From a checkpoint of a small mixture-of-experts model trained on Wikipedia.
Training: 310M tokens, 9452 steps.
Below are experts of layer 4 (counted from 0) of a mixture-of-experts language model. Rows are named router (the router's row for the expert), down (a neuron's output weights, with its number) and show model dimensions 224-255. Each number is 128 + 24 x the weight over its row's rms, rounded and kept within 0 to 255.
Before each expert's rows: a language model's description of what the expert responds to. This comes from a sample of Wikipedia text that the model never trained on.

# expert 3
What it handles: Prepositions and inner syllables
router [106 111 173 136 128  91 111  91 116 173 144 120 111 160 190  59 114 153 166 158 118 138 158 121  97  88 130 104 110 111 108 132]
down0 [139 145  97 118 157 114 102 143 109 142 168 188 126  92 158 139 131 133 143 145 106 157 145  86  90 130 103 125 130 110 102 111]
down1 [ 90 149 163 114 143 118 137 125 118  90  96 124 117  65 129 137  80 135 121 105 103 129 170 149 109  89 157  93 124 128  94 125]
down2 [159 156  88 100 115 120 153 111 105 115 134 151 130 107 115 146 135 131 186 123  91 115 187 106 110 122 134 140 129 169  95 119]
down3 [153  68 137 153 111 129  98  86  95 125 138 146 150 154 118 101 112 105 137 123 131 115  91 115 121 170 118 131 118 133  93 132]
down4 [116  93 148 106  87 135 133 159 126  87 120 126 129 110 149 179  74 130 122 103 134 149 128 136 104 109 144 142 139 123 110 142]
down5 [112 106 114  96 130 120 180 119 126 153 149 204  91 105 102 109 148 146  99 146  98 192 166 127 119 107 110 103 125 154  89 159]
down6 [102 156 105 135 149 151 109  84 140 144  93 144 141 114 115 104 159 151 119 122 129  74 144 125 108 101 102 140 131  93  85 116]
down7 [117 116 120 142 165 119 154 146 128  64 127  89 104 142 137 104 126 132 116 111 103 110 125 136  66 124 110 156  97 117  53 136]
down8 [ 97 138 137 123 127 119 158 119 168 123  96 107 148 144  82 154 139 140 152 124 135 128 138 151 128 125 102 109 150 122 132 153]
down9 [120 111 126 130 129 144 118 140 123  78 104 130 126 133  79 106 162 113 182 127  98 133 142 114 135 170 172 177 174 141 154 162]
down10 [129 121 142 115 154 145 154 131 116 115 164  93 153 183 111 112 111 129 138 109  96 126 166 156  90  71 135 173 124 138 125 102]
down11 [147 135 134 131 132 131 134  96 103 149 130 108 159 140 137 113 150 177 138 106 150 118 138 103 175 138 133 145 155 162 130 108]
down12 [143 131 169 130 124 111 106 108 120  84 160 100 146 129 167 103 150 136 107 121 153 120 101 170 147 128 150 112  73 129 120 137]
down13 [119 135 151  82 160 132 133 116 146 160  91 140 113 130 156 123 129 142 122 119 131 165 162 118  96 158 118 117  93 110 133 160]
down14 [154 104 129 210 122 102 145 132 159 122 159 144 120 115 100 132 159 125 112 140 128 138 140 101 130 123  96 105 138 142  65  83]
down15 [172 110 126 130 144 123 164 123 144 141 115 158  65 108  89 128 112 111 139 120 121 100  87 124 130 127 167 131 161 138 146 120]
down16 [124 115 121 148  65  92 123 134 129  95 132 123 175 168 112 130 167 156 129 131 101 123 141 130 128  98 140 165 131 143 156 137]
down17 [103 100 105 163  89 135 111 145 131 141  96 131 128 141 118 126 130 136 101 111  98 128 143 152 123 117 159 135 121 127 162 120]
down18 [117 101 130 148 101 131 166 136 143 140 153 137 144 123 157 117 128 123 174 138 116 126 119 142 133  69 147 141 142 115 169 128]
down19 [159 122 122 103 102 115 161 151 116 137 165 134 153  79 130 134 107 157 116 134 121 107 120 145 100 102 108 109  74 149 179  80]
down20 [170 118 113 130  99 124 113 132 107 118 154 150 132 148 148 130 123 121 140 122 133 121 138 136 114 118  83 141  98 118 135 143]
down21 [125 130 153 139 126 131 140 103 152 103 122 164 123 139 132 149 110 144 113 130 164 147 116 145 133 100 125 180 162 114 148 131]
down22 [151 112 153 131 143 118 116 147 132 103 151 139 107 127 138 107  90  87 128 107 136 145  60 163 134  95 148  98 193 151 113 107]
down23 [136 148 152 147 130 151 118 143 132 113 142 117 101 157 144 144 143 114 163 134 130 131 101 110  65 122 142 125 130 114 141 143]
down24 [137 129  79 163 123 107 143 124 132  80 172 120 126 131 117 108 116 109 140 137 124 114 134  95 115  98 114  97 101 121 154 141]
down25 [ 76 123 106 118 155 104 108 173  99 107 153 118 131 138 112 163 150 148 132 132 130 120  89 150  98 130 108 132 159 113 134 153]
down26 [ 84 110 105  85 119 168 103 112 142 109 136 177 105 132 153 125 133 113 106 142 143 122 120 149 113 154 116 135  99 126 158 117]
down27 [144 133 105 106 159 136 121 140 134 101  72 105 134 119 105 125 124 104 117 123 139 117 134 126 166  88 143 152 147 113 123 205]
down28 [151 106 137 137 130 151  92 117 121 159 172 146 144  93 124 108  87 145 120 139 100 131 121 124 154 120 106 147 170 172 142 136]
down29 [131  95 148  78 112 137 112 131 149 132 148 107 114 140 108 148 146  95 175 136 132  88 101 129 144 137 168 156 148 166 135 125]
down30 [134 151 139 174  94  86 156 153 130 103 138 145 126 128 178 131 104 153 126 149 160 149 105 116 145 120 130 191 119 130 155  98]
down31 [ 92 128 111 122  85 143 124 113 114 116 118 123 120 125 107 118 104 121 127 119 114 107 148 126 112 101 153 139 104 105 137 149]
down32 [153 114 146  94 130 128 133 126  97 140 136 167 139 111 150 153 194 112 167 112 139 138 139 138 148 127 120 137 127 114 111 134]
down33 [129 102 146  82 114  98 127 114 146 144 134 179 160 114 150 117 113 153 104 136  82 106  91  99  99 145 155 149  94 152  95 110]
down34 [ 97 168 102 154 145  89 166 115 154 153  97  92 134 181 143 139 153 122  90 125 144 109  90 137 125 114 160 146 127 142 148 167]
down35 [139 151 154 131  60 165 117 113 126 138 174 146 145 109 133  73 103  62 164 147 115 159 161  87 167 130 112 158 171 154 149 157]
down36 [137 115 109 133 130 125 106 156 133 133  52 148 205 128  97 116 143 153 119 115 139 160 146 148 139  89 134  98 141 133 128 157]
down37 [108 126 122 152  97 125 128 130 131 132 132 131 161 102 113 138 136 126  90 146  89 122 148 123 138 101 157 138 144 125 169 165]
down38 [158  88 134 111 120 100 131 129 172 146 122 174  98  94 143  94 152  83 145 133 105 169 106 126 136 193 163 157 108 153  79 102]
down39 [178 133 132 108 111  75 160 146 127 109 152 101 129 161 117 144 141 178 110  83 136 113 148 121 144 155 111 167 105 181 149 121]
down40 [136 129 107 103 147 146 159 126 121 147 101 142 151 153 136 111 127 105 115 169 162  87 150 131 137 134 112 181 120 138 136  95]
down41 [141  61 122 128 135 115  74 121 119 153 131 124 123 156 115 139 126 192 151 140 106 121 128 119  99 167 147 108 139 141 137 118]
down42 [161  92 101  95 122 121 138 150 148 123 140  87 129 118 137 119 149 158 126 132 108  88 147 108 139  87  90 136 136 139 138 112]
down43 [ 70 131 150 158 133 108 168 149 142  99 111  35 108 136 131 110 118 161 163 135 106 182 107 129 137 110 150 173 143 140 150 145]
down44 [125 143 187 131 119 120 126 113 147 152 151 152 158 152 115 140 106 103 112 123 109 175  98 155 122 102 136 168 106 130 108 110]
down45 [132 144 142 108  85 104 112 123 126 149 173 175 136 146 137  94 121 146 176 177 119 140 131 108  91 144 182 111 125 118 140 111]
down46 [101 120 159 172 110  79 137 138 177 119 150 124  95  99 103 106 120 128 117 146 157 137 166 108 131 153  85 125 147 146 126 142]
down47 [138 128 164 121 120  81 116 183 170 135  85 126  98 136 126 123 128 134 131 121 104 104 159 125 181 107 137  98 134 133 110 153]
down48 [131  97 121  93 163  65 114 157 130 101 143 108 111  89 171 123 134 117  76 140 143  88  96 165 127 117 154 129  97 153 108 151]
down49 [158 144  89 113  91 103 115 119 179 144 144 104  98 148 138  87 140 103 172  94 111 191 149 117 142 135 145 112  88 126 103 136]
down50 [190 118  97 128 116 101 115 144 113  93 167 140 152 158 147 119 148 141 154 107 124  99 100 112 116 118 141 121 154 148 162  84]
down51 [110  82 100 116 117 115 126  84 149 144 133 144 162  96 111 155 113 129 141 119 105 136  98 152 131 124 162 122 170 119  98 149]
down52 [159 170 142  96 164 155 118 136 195  83  92 114 121 106  96 152 136  96 134 121 133 104 140 119 148 176 109  82 102 111 129 129]
down53 [130 135 137 118 129 107 132  98 114 113 142 123 186 186 134 137  88 124 145 141 142 129 165 168 141 127 158 148 124 120 129 134]
down54 [136 117 108 111 139 108 111 144 123 101 181 153 121 129  99 102 105 122 156 120  93 129 131 106 150 106 125 177 107 119 157 118]
down55 [136 155 154 144 149  72 132 142 134 103 127 197  61 124 130 135 132 156 160 155 134 111  95 146 147 127 114 167 132  98 157 121]
down56 [149 141 109 155  92 123 111 154 176  97 108 131 120 100 148 134 107 136 129 115 139 104 110 141 133 145 142 135 163 119 126 120]
down57 [134 140 135 133 114  93 116 133 156  96 139 183 168 121 151 114  82 120 138 108 118 147 170 144 149 146 117 152 171 150 129 104]
down58 [127 165 142 121 129 109 125 105 119  79 101 117 123 184 113 155 123 112  77 131 115 152 138 137 162 122 118 154 131 138 144 127]
down59 [140 113 157 139 143  76 181 154 146 148 166 102 125 129 122 121 135 143 144 104 161 106 171 179 120 113 122  63 144 150 113 145]
down60 [123 127 142 178 127 126  88 136  99 141 154 111 165 152 114  80 107  33 149 142 107 132  96 104 119 161 141 150 130 150  92 147]
down61 [127  69 139 166 163 130 128 135 126 113 150 148 179 109 155 143 106 155 108 124 170 117 160 121 152 119 136  84 132 124 136 122]
down62 [121 130 143  79 119 110 153  68 129 157 104  93 181  94 156 126 110 127 103 110 171 131 126 103 136 154 125 104 125 126 106 138]
down63 [188 131 144 147  93 142 141 120  63  83 124 147  99 113 110 121 141 138 161  90  86 123 148 173 127 166 128 103 130 165 152 183]
down64 [149 173 135 137 122 118 123 104 124 116 142 112  73 137 146 129 162 132  94 111 137 144 113 107 129 162 147 134 120 128 141 164]
down65 [150 124 100 153 123 150 109 114 108 126  75 153 142 143 115 113 149 138  96 150 142 136 138 140 130 131 116 153 130 123 192 144]
down66 [128 131 129 127 124 135 124 141 151 142 123 154 118 138  86 111 123 151 160 147 121 115 109 141 155 126 116 181 143 165 131 140]
down67 [114 130 149 144 119 131  94 142 119 112 145 101 127 122 164 149 168  95 154 127 137 118 170 118 113 163 112 105 161 134 144 133]
down68 [151 123  91  98 148  80 147 129 144 125 130 119 124  84 106 140 134  83 141 124 102 117 138 132 131 139 134 162 129 167 137 132]
down69 [113 126 143 148 123  95 169 138 150 142 128 111  94 113 129 119 130 129  84 110 120 143 144 131 141 102 127 125 154 163 124  85]
down70 [112 124 149 104 114  77 144 129 133 170  93  98 130 135 152 138 134  97 116 181 114 105 118 127  95 114 151 118 128 140 178  91]
down71 [102 127 102 143 120 137 132 146 143 104 122 129  95 110 149 137  96  94  99 156  93 172 127  96 125 117 139  97 133  82 116 133]
down72 [126 140 128 116 182 171 112 144 101 150 155 136 116  99  91 106 103  95 151 121 124  99 123 173 119 131  96 119 128 152 134 121]
down73 [136  99 134 112  99 111 109 135 126 211  96 167 158 111 122 118 128 145 163  85 123 169 160 111 130 133 124 120 126  72 145 126]
down74 [108 166 105 130 167 141 166 140 173 142 144 145 113 115  78 140 115  82 111 116 171 130  96 157 125 129 100 145 140 140 120 118]
down75 [122 132 139 138 143 163 170 173 181 111 126 136 155 154 115 105 115 171 112 147 131  91 109 136 115 108 138 177 158 163  80 106]
down76 [115 168 145 116 108 127 132 158 158  81 122 105 112 124 139  99 138 149 117 117 142 129 118 153 107  98 152 149 124 137 117 100]
down77 [117 152 125 113  94 121 126 136 162 103 156 109 101 121 125 114 137 123 138 145 114 154 109 127 148 129 132 112 159 133 117 123]
down78 [145 103 159 113 139 175 151 142  81  99 105 154 128 121 163 151 134  86  92 128 117  98 118 160 127 135 113 125 106 120 128 142]
down79 [115 146  77 112 120 141 125 130 160 164 111 153 140 124 116 126 118 147 121 131  90 165 135 130 122 129  93 123 106 141 176 128]
down80 [138 126 127 106 125 114 145 137 147 127 124  92 138 140 190 136  93  86 125 111 122 129 151 136 128 131 132 111 129  95  95  86]
down81 [140 155 161 149 112 151 135 116 106 104 117 119 141 113 142 118 167 108 132  92 130 146 158 117 145 145 134 110 151 142 120 134]
down82 [131 147 133 170 147 159  92 180 148 128  79 131 136  95  91 122 121 128 138 137 114  72 149 125 146 133 110 134 133 174 124  56]
down83 [112 161 157 180 130 133 122 134  83 135 117 134 168 140  87 159 106 142  81 116 115 146 120 129  87 162 127 151 141 146 147 105]
down84 [110 112 101  96 105 106 142 157 154 128 160 166 164 130 118 103 115 120  88 154 132 139  96 132 140 132 165  62 131 147 117  63]
down85 [ 96  98 132 103  89 116 153  90 122  91 122 148 132 134  73 139 127 104 120  90 111  92 151 151 166 185 119 111 158 103 139 103]
down86 [150 142 103 131  97 104 151 133 122 161  95 128 106 111 131 156 114 144 102 145  94 136 118  70 164 179 132 149 110 116 111 163]
down87 [131 128 147 136 117 122 110 111 142 144 111 147  90  64 115 140 108 138 136 158 161 112 153 128 138 148 151 139 133 127  96 140]
down88 [113 133 143 118 171 101 114 151 141 160  83 131 140 143 105 132 145 203 134  88 151 151 145 152 124 113 164 172 160 156 141 117]
down89 [129 128 138 124 140 127 126  95 150  94 146 120 135 142 105 114  29 137 177 144  96 155 166 148 122  78 139 178 146 121 112 122]
down90 [100 138  92 128 110  95 115 136  96 145 117  92 131 103 143 132 136  66  87 119 122  90 136 136 118 133 154 156 135 122 154  83]
down91 [129 135 154 131 107 139 153 106 100 135 108 118 141 141 132 113 123 130 141 156 132 115  97  87 135 181 107 114 104 161 110 134]
down92 [ 90 103  95 172 111 138 131 122 122 137 131 148 129 204 129 127 142 124 112 102 123 153 121 124  91 146 131 133  94 116 142 153]
down93 [164 103  97 143 123  90 133 124  86  56 127  78 164  92 150  83 105  81  84 111 113 145 148 176 143 137 135 116 155 127 153 158]
down94 [157 159  98 106 120 140 148 144 171 139 129 127 140 126 184 132 129 116  96 164 165 134 123 136 130 139 126 147 182 151 123 165]
down95 [151 132 134 131 108 152 126  95 111 117 136 162 100 109  99  96  94 133 112 117 153  85 119 110 154  89 141 157 138 128 120 151]
down96 [155 144  78 133 155 162 148 139 133 155 123 133 152 103 103 172 114 109 153 112 131 112 127 105 108 149 158 143 136 138 151 159]
down97 [126 154 121 113 115  42 146 126 137 157 125  94 181 155 140 160 142 123 144 122 130 133 119 144 125 156  91 162  92 175 107 165]
down98 [ 93  73 123 131  85 132 157 126 154 141 164  59 125 104 138 147 130 151 120 113 168 178 137 169 166 139 136 126 155 171 164 116]